python train.py --n_empty_slots=16 --lr=0.00694 --train_tokens=336500000
Below are experts of layer 7 (counted from 0) of a mixture-of-experts language model. Rows are named router (the router's row for the expert), gate (a neuron's input weights, with its number), up (a neuron's input weights, with its number), down (a neuron's output weights, with its number) and show model dimensions 0-159. Each number is 128 + 24 x the weight over its row's rms, rounded and kept within 0 to 255. Numbers have three digits each.
After each expert's rows: a language model's description of what the expert responds to; "mostly gets" lists some tokens that are sent to it at least half of the time. This comes from a sample of Wikipedia text that the model never trained on.

# expert 27
router:104144095109085172120122152100136133120094092102115122164141169158076109169120126160107136138126110108109110110123112136107162136137099112093146087130122155088154133137153130116109127142099135148126115130134086105145095165137143111104127119147108095133141092137163151178118143118108146130139140149151129098082108166162105102120096103105147170149144174103164113160112119116099106101121119144124152107140163143127099135099094142137156154140142103152144144085175092085149098156154138
gate3:138128155133108147125120142131100153130120084093152112102156130139128131102118123123128119101136179139102151140108146149178101090126151163085114069119102156130167128125144122136091145122139148150129114145140147148154119142128122197151135147131149133139115095134106136144072126163121093084108127118158111090111145143116147158124121116158132062173151145136141089159127098116134116082123169102124116159155154130185133141119117137071113095097158130109125135100098120089115138098132138
up3:111114142120144125131111115122143146140115080100149120130196162092120145131139134117146121134124075119100150135090109120139130127120153151102181182103085136130126113132098102163094178138124145098110136171138115163139118108151143119143124136106149144172082144166114120152141128125112130177112144127153106099111121157108117182080121126108133080140140136181149120100129123120154087125127179107161126112145173095139127145142088147095115090129143099143120113100135137125152115137173124
down3:165155094094096165165127134140082141122070128142079117127142134110085138128102169151112102107100115127143133088146122103175169149166119144132139132116132135162099129080118113140137154134114135128126158134113135160124116153117101138063146108118145146111181128160139136106136119152130114151104139166110162130107119135068134117168076136109135123117089142118175126116130136149085105144139128134140134107109141149134131120098118149162179098125152127134141147102141170074112114118113096
What it handles: Closing marks and endings. Closing quotation marks, parentheses, brackets and line breaks after a phrase or table cell, plus word-final ide as in ins-ide, outs-ide, B-side.
mostly gets: " said", "}", "\"", "]", "ide", "”"

# expert 41
router:111122122152169156149090129140119126118147143149151136119160130135089091170140139133119139146133156119134090161133135122104102138174130116115139150149169111148111111140157150114120114149145166165154117140127138071142124135139120095123125159146130137153128084131152162161126118121173137126154123105130172116122168139139126103163120142136112122136148139121109119139092119153122110086122178110135140167089121145114130058160162160109141130087145121070126093141144131092142188174064132
gate0:132133149151124188133131136088104085164152129188151134109143130145165080149130068079117136106130134105143150166163114153115101081135111156130137103172187140116168133127111107113098118100150141129167101127118112106138151152111095149109154125131134117186167117113126169122163137065142118144130148164129094134096137102115131143148145121134111112125110113119149115145109135110109144136134131161148110125115112101120094162167124127165104136138129136072108133141147130091106124129151123
up0:129132123177101136137088174158155100118121141142116148107106138161135194147159151158138135095143049131150122122133129121152130149087131150135130151167105115126099123136095133153115114146144155116135169082106088145111117116087173121084093118146114137125122079142148099147127098122104096155149109140128100121119102089146112132153155123094142113129128096125110101111117137079136147120194125108112141081100133149157110131156138136158105161157144129130124123148089139148136129159121152
down0:134147114156156146102155170152192075114103124081091122159090142094089168110082134108126131147154144098143114124173144127123133169131120141144129085101170135127140137126141137158124132077124118115147124179145090143127125133143125177091123135135143131112133136139127131120112103125136110121115115141110095142092159081159176095187158118139127083100095137157127119121076111084100108124119117114114140135141101142138115120124122145142122120183126139114132138129131148133161096144167149
What it handles: Ba/ga syllables. Syllables like "ba", "ga" and "Do", mostly inside foreign names or at word start, as in Azerbaijan, Fenerbahçe, Battle, Gaza, Mangalore.
mostly gets: "ba", " Ba", " Do", "ga", " Bar", " Ga"

# expert 54
router:087098126148131112134145111161131166086109117096152158109098132099127166147152139079114112104153147142126125083109095171124175121126143120164093102150124171139136158120124136136119146110110125122156112083115085093146127119074088121123105138116122072156087132104133099108077146164131114120154074105133102106112140130121122106133157111127134106120108116113195116147156139129122148112145138140148108142151141111129141143163114107172148132153154143142109158165161116086126116122171143
gate1:144109114131152135111148133153105118131110135130089147128091146112115126127134164100104107108119198086123151161147115116137120123109124142148117149151154173115094117117115147151132149108157108144126110115135120187131161145100164201129129124116126109104143135115159167123155142155191117132108084152142116123114158134115122057154157107118085123109120149167086126084113136124138144123140087104125176139116136111101121083175114087114094124120112124144141126102105093132137141166119118
up1:134096109108152131134148168137123114122143127140127129141137147146149130142113124095091122079137140094168140133112070154129139133153074130147135117136115096146132146108157148106153200133116145130113113105132168139140161142120159103098074130112129104097172139155130081103140195150157125147088155163139154184149126147153131131147113124120104141131127124135151140071164125121111111129123140127175120118180131159146107099123105142092105108122093147154132185121112117131118161136124152
down1:133121098134095113166192115134114121119106119143160117130190160124105105138122159169138113117128123102119135147156154171139156157165123124118095177133109164122133127130165113109118121128116151047155109124123084095129137141134127144119110132106119114097102133158117119088161125158121118111145106112135092137186135110126119113104113109107134126074156157170144180128122106131119149156121151127104147151136127096112101081106156120095104105136101148117143065157120150126140152130102119
What it handles: Noun-forming suffixes. Suffix pieces ending nouns, such as ion, ment, ction, ation, as in re-vision, conclus-ion, sess-ion, Romanis-ation.
mostly gets: " development", "struction", "ception", "mission", "view", " tradition"

# expert 14
router:108171153118137078106140137136100151161098138142112161105104129137126161143099094102150098141117116124141157132128137134131080059095150167123107154140114177148146127103149155133160131150128115137121145147130144127100110103078146185141112140097116137118131131115147111152151143109090167123075158091138131078153132138115093139145126126178143095104143129157141154124127161152158154119127145140105157088128124148103113113129111128147140145138110163108154119087082104180094134105130102
gate3:132121147095148141164128116177087133111135140130093130092110163092130118170086154108101107154102114114153084124194120149139142113112137150111147105103134125125082185131130111151102130158167127134135114140163092129102104101129181118115091139144122094126114112126094099120106085118118126131128100087139125154104079106145089099123113085129143136148119121123141153126104109118136172136116144119109120087138147106118149102138102170135152138104165116135137148146066168127120092095118111
up3:136103174123104117123114123127172129155130128147142138134120150125136112140148130091116164150133161126129170179074142151148121151131075106155185159082148117150129127167120120165159098111092143098126123169122141162138090120119122150135151093130114153163107114108141096178123143138124113128131099119081106126098125140106109128094091156081145129082154132081118128111163135111114101146159122123142138146129144121123103123147148143115116065179163147113122117096131133144091165143114117
down3:115130138151103101130137174157122096123113072138103139080099122140126152147124153125159117100102147138104109119082097128158153130164124103160104133075131193168124104114124122118110120123145147130140150108104138123139101074088128130137130116106117134146100110135098099165159102137137155130147130132116122100142110123092181144089084148107168121116139119126103125082170121159135151074109130154113129080128161154100157119117140147152126110152153126162132134156158131166159134168143142
What it handles: Capital word-initial letters. Single capital letters opening a word split into pieces, often at paragraph start or in names, such as W in Williams/While, S, Sh, B.
mostly gets: " W", " Sh", " S", "B", "W"

# expert 19
router:098090134134149077123108159129124138088120108128136104129110153105140148149163075175128173160095152143106128135086176157127138123084102116127127145133148157103124166093164123125149132167123146138132148109149156101152119092139130102097155138126113136117115186155139138125153123153157133155099147106148162139084069137140148134073124128131149136104180160153148092144116121103088150111124147121093123148077158095124101141147144121093110116108119113114133124105139103148147138129137154
gate3:140114128146105106124151127109117148158115134173137091132123138122102118108110147118097132129110118134076163132117143119137135148113146084094157170130164178116143152098138135139118120119127158133086091143173131172139101136104117126058202135080099108170135133123114134132130085180097132124107113156167101147155094119120122132175172118103135112156146124124108099142169126106137137131113086131111083119158126086113149136144152092145129121127131145083106143120129127122162135149103142
up3:159097096156134100088132120154128140158090102155102125100126117145136150127156116131113186151120122123125127124153158097120138131122144121148125118118103158113076099119124150127140139145150139164091074146112101139139123109111159131128133129148106131131131113134131068094145099096144080169127129121114163153136118130177149153179159137079136137132153111161127155186125128114125154158141188094072117159123154112106120164133122117103074081102118124100127144123114132112145135135113090
down3:155125145148114070130118135126108128139123148145097143155148154099136153091137149117099123134109096125140141144136141124127112112144149122115177137157180137060098153088134132138139130132129105091105141120138140109139121143103115105090140106098100142128110107097133138104109124183114116153109114143107125136126108069095137107170123113127134096074157110131139122072160178112138118136091083144110095136123115098102126133174134134144131121150080152131134164115126167094175142150077094
What it handles: Opening quotes and apostrophes. Opening quotation marks before quoted reviews or song titles, apostrophes in possessives, and symbols like brackets, primes and degree signs.
mostly gets: " \"", "[", "'", "“", "{", " "

# expert 3
router:167164083137119184114181107150126142108170174141134141082151113142167127132117138139137104161124132103137113086106121159105144101140151122157128135086125141132119158120107125064130116095152136164134111131126104120121152156136109105132122096162155138108116088117138152116146129137124147082145134092127148079103113082146080150115170133126132107104126156116117107120130115158139165131157134087147137151124093133145080135114157120120100154087146125131155109093102126115137175110144176
gate0:127108142133147173120158130126138130165140109124134104152147165092159107117150135076149164094149120102117107087117128131144100115118153106129132109143108120166123140102115082083115143120166128142152075092164146147099096147101145078116144108116151119131111138140158090155122103073112120122110136129125109076113138119136146138118137094150136094168167160133136118140128123160194124154154107135159143161122129141127092140142125169148073101100116105119128127147099111064145113134107136
up0:145157078112136159134100152118135082104181125108131128099151110109133099156114121142156118113121134106167095119109086125135150112118124137099121141172138121087138120124180155151110155105111068123164145133102124132118132104167112197128133153124104102144130090115109107119101140134144122147157101143096157096140095111145116133140174107094166153132156128142137155088137126141124121116111138152118130097130130107075086135184090104151136129156131093126132157123169138120124106128086167
down0:133126103132140148173143111133145110124152156082108163152122165167118130190126117125114133101133113125147141124120127080139109098170176111148138173131104137148126105134136183109077166111158150075145145083135118106100175107110130139110107125113117117139139097160103120113109116168136112144128132109170124132103129110142125131128079139059107091095125113154113148126138116150144156113148139142143078116144150158139137155108108101119128155135162114105169102132192120145139113139138125
What it handles: Mid-word g pieces. Word-internal fragments containing g, mostly a lone g, plus v, go, ag, ig, as in Vul-g-ate, disre-g-ard, reli-g-ion, Goo-g-le.
mostly gets: "gg", "ag", "g", "v", "go", " back"

# expert 12
router:142128153133146096121118128123125155105119157139151181124154130109131162087159128097151130106142136171128107110090131148117092134134109142125063126159108145094166139091161180147132123126163139096132110130099109110136169127147125126150088084142141150104094128146114073112139173095162113121101126146174160075134110128143113143085127141121083101140105099135158168131094123158109129135111104104163096127146127105121120140139115162088165166112122107121128117143142141110172138113121097
gate0:132174116162123106124139103167121132144126097094100136155129126101146154110110139130069138116146124148136164167161155147131075110108114144128139147135110116083057133160151155095131106131115132111135118140074167148083128134121107134112088142074156141137135129114114153098116105135132144124136106163141140093092130112159134108116118133092100092130119081095118161118130110105122146189115087128128139141128138117081114149171134139119161183124135091122153113150117155116132107150155112
up0:119131121099151170123169132121178134140151153130176182121102140116123160115163165141148123126133088134127115116140151099162145118101124107108123134124105128134133140117122136119145094160160089095139134131158137112150110186152144161139143088097116104116114144152107109126109145165117103180132163107120157112125106085106159126126121079128117133132119122109116182131106118153131187104132141113131155130100102182141110094083157110114135154182136094110139120144115116116080129103173143
down0:161178121171145134104142145108147143121108102122095147150095141136063119139145137106147119123140095095137125127112132097129166148145097100108155149130119132105142128157102135137132089145159096120152125122164110124095104141100146143117142128130125129118141166121092125159111099119097102129158144097147169142147107127138148141167159127143159098182123168105104158141075122136132141066147122114109106121120131123122125138104118079138111126083161113130088128153080117103128041099122133
What it handles: Mid-word consonant pieces. Word-internal pieces like op, ip, ff, and word-initial ex, as in helic-op-ter, skip-st-op, su-ff-ering, r-hop-alicum.
mostly gets: " ex", "ip", " Ex", "op", "ex", " post"

# expert 23
router:083119106119126093116101137131142154127155143118120105146134097117107105109111121094120094110111121125106102186107123137122123116129177163118111138113176105117137122165156070125126115146082137160130096111115088100133147091143138111121109135125138173091132123121128096139120153131133100127158144161109144153114122159125102109151140124147126148212145122114154108093104093163084109145132123098143118141147176066132125132128169138124151138101145094091097111101151130093091167111116143
gate0:166149131140130157120092120123147160152134112138131106153149098101113173117124139126109096109131222111158133137111140127097120120109149128133141152106099105140173120141136114128163153104129116151102154143109085158158136161148105109094160116132138111089102147068150161106124146103088133110166112100146186095162122102119129135156127123139123107135150126109154135132167102134138132166151119109086102147117130140142123106179154104136137158133191124109146132139122169133164103130096123
up0:110137155133104130113107150147172126140131149076133121117145146144135151121101119124101124154097101118137178129105119179128130122123162097130161075123095137142114156095098099127091153106127108101138106111140110133107126112148108131187171131124120107115126152124155092082098121106087116109099123148153147106102118119101121133161166125112146113107162159133144136159098108071130143107106133083147160105106151141138115158161138156111120137099075150082132099126154120132153119109057137
down0:121149140142087159117130088123119144101111150156142141128129142123120147130113128169195097098088155129131177082151150110110124134112119111140126123131111124104105157078200111119122111141185123096127109150128143108100167069129146122119136161120166121159109137135076119117133145123153118164139143162143145104116146112131139139167151127128110109156117161140178132162095104143137133134140110151103124156127129163119116117084117142144118153119161119131104158085073113129114148104075119
What it handles: Word-initial Ca/Pa syllables. Word-initial pieces beginning with C, P or K, often capitalized names and terms, as in Catholic, Camarines, carcinoma, Phoenix, popular.
mostly gets: " p", " Ca", " Car", " pa", " ca", " Pa"

# expert 4
router:123137147188116084121113146136134107103095083084167134122099124125092081154120097135164159078107162104114135127142114134114097131120131121101149109129126140105127140117102076173116141139134125101131112160125121134148092130088126124111127159125164102138155128154133111162085162139090119128116119121121136110170112124171093096114099085120163123106152119155153136158113117139156166094179094107129158150137098148109164147158160152161098117113110115093111131135146154090150148145133126
gate0:063144179146143119096134108158111139111172109102095127132148125097103138119081098142150066117125123117126147150123138130116113135136153159098145127109130135120127137153136103116115196118071147076106120133150114117095103124151142126158149138127106105150116112127151121149123157127083124150079113106146141119145088150134126131169116104102128114097144095145117156124155157153105156148153091148106139098115102130124134109144147129091094117084114119104122172145121154162121101086178155
up0:102131084118167133126133114131115109140132160152129123135139108120071157143140118129150154162121138202109113132200099157138126102136164144149145104120147070069185155139140136136132103098112125082149150128128114136136090095093131127117133143115121155107128114128123117105118108123142111141119154097140135145158129114127129167137099110120097098126114152166106076157147151120144153116136138085118145093133146169125144112122095131095089126136099108135132146125093126184109137153183137
down0:101123152114090120135124089165154120090166090120112111106150143113154158137145124152128158130138128118112136152141120120119118134144138114150102169118136139133132131119161129142082124119147103086152158128122135129095100145125175176129118122117089134114117138121174102119129151140113099096114117113128119136173151146141109144128108107141089130095119148131177118116135072138063171149148078171118174154114090121164109109159134154163098123104169174126124107125149143077142107105174148
What it handles: Generic head nouns. Common nouns naming an activity, work or organization after an article or modifier, especially sports and media: match, show, album, event, station.
mostly gets: " game", " film", " group", " event", " school", " station"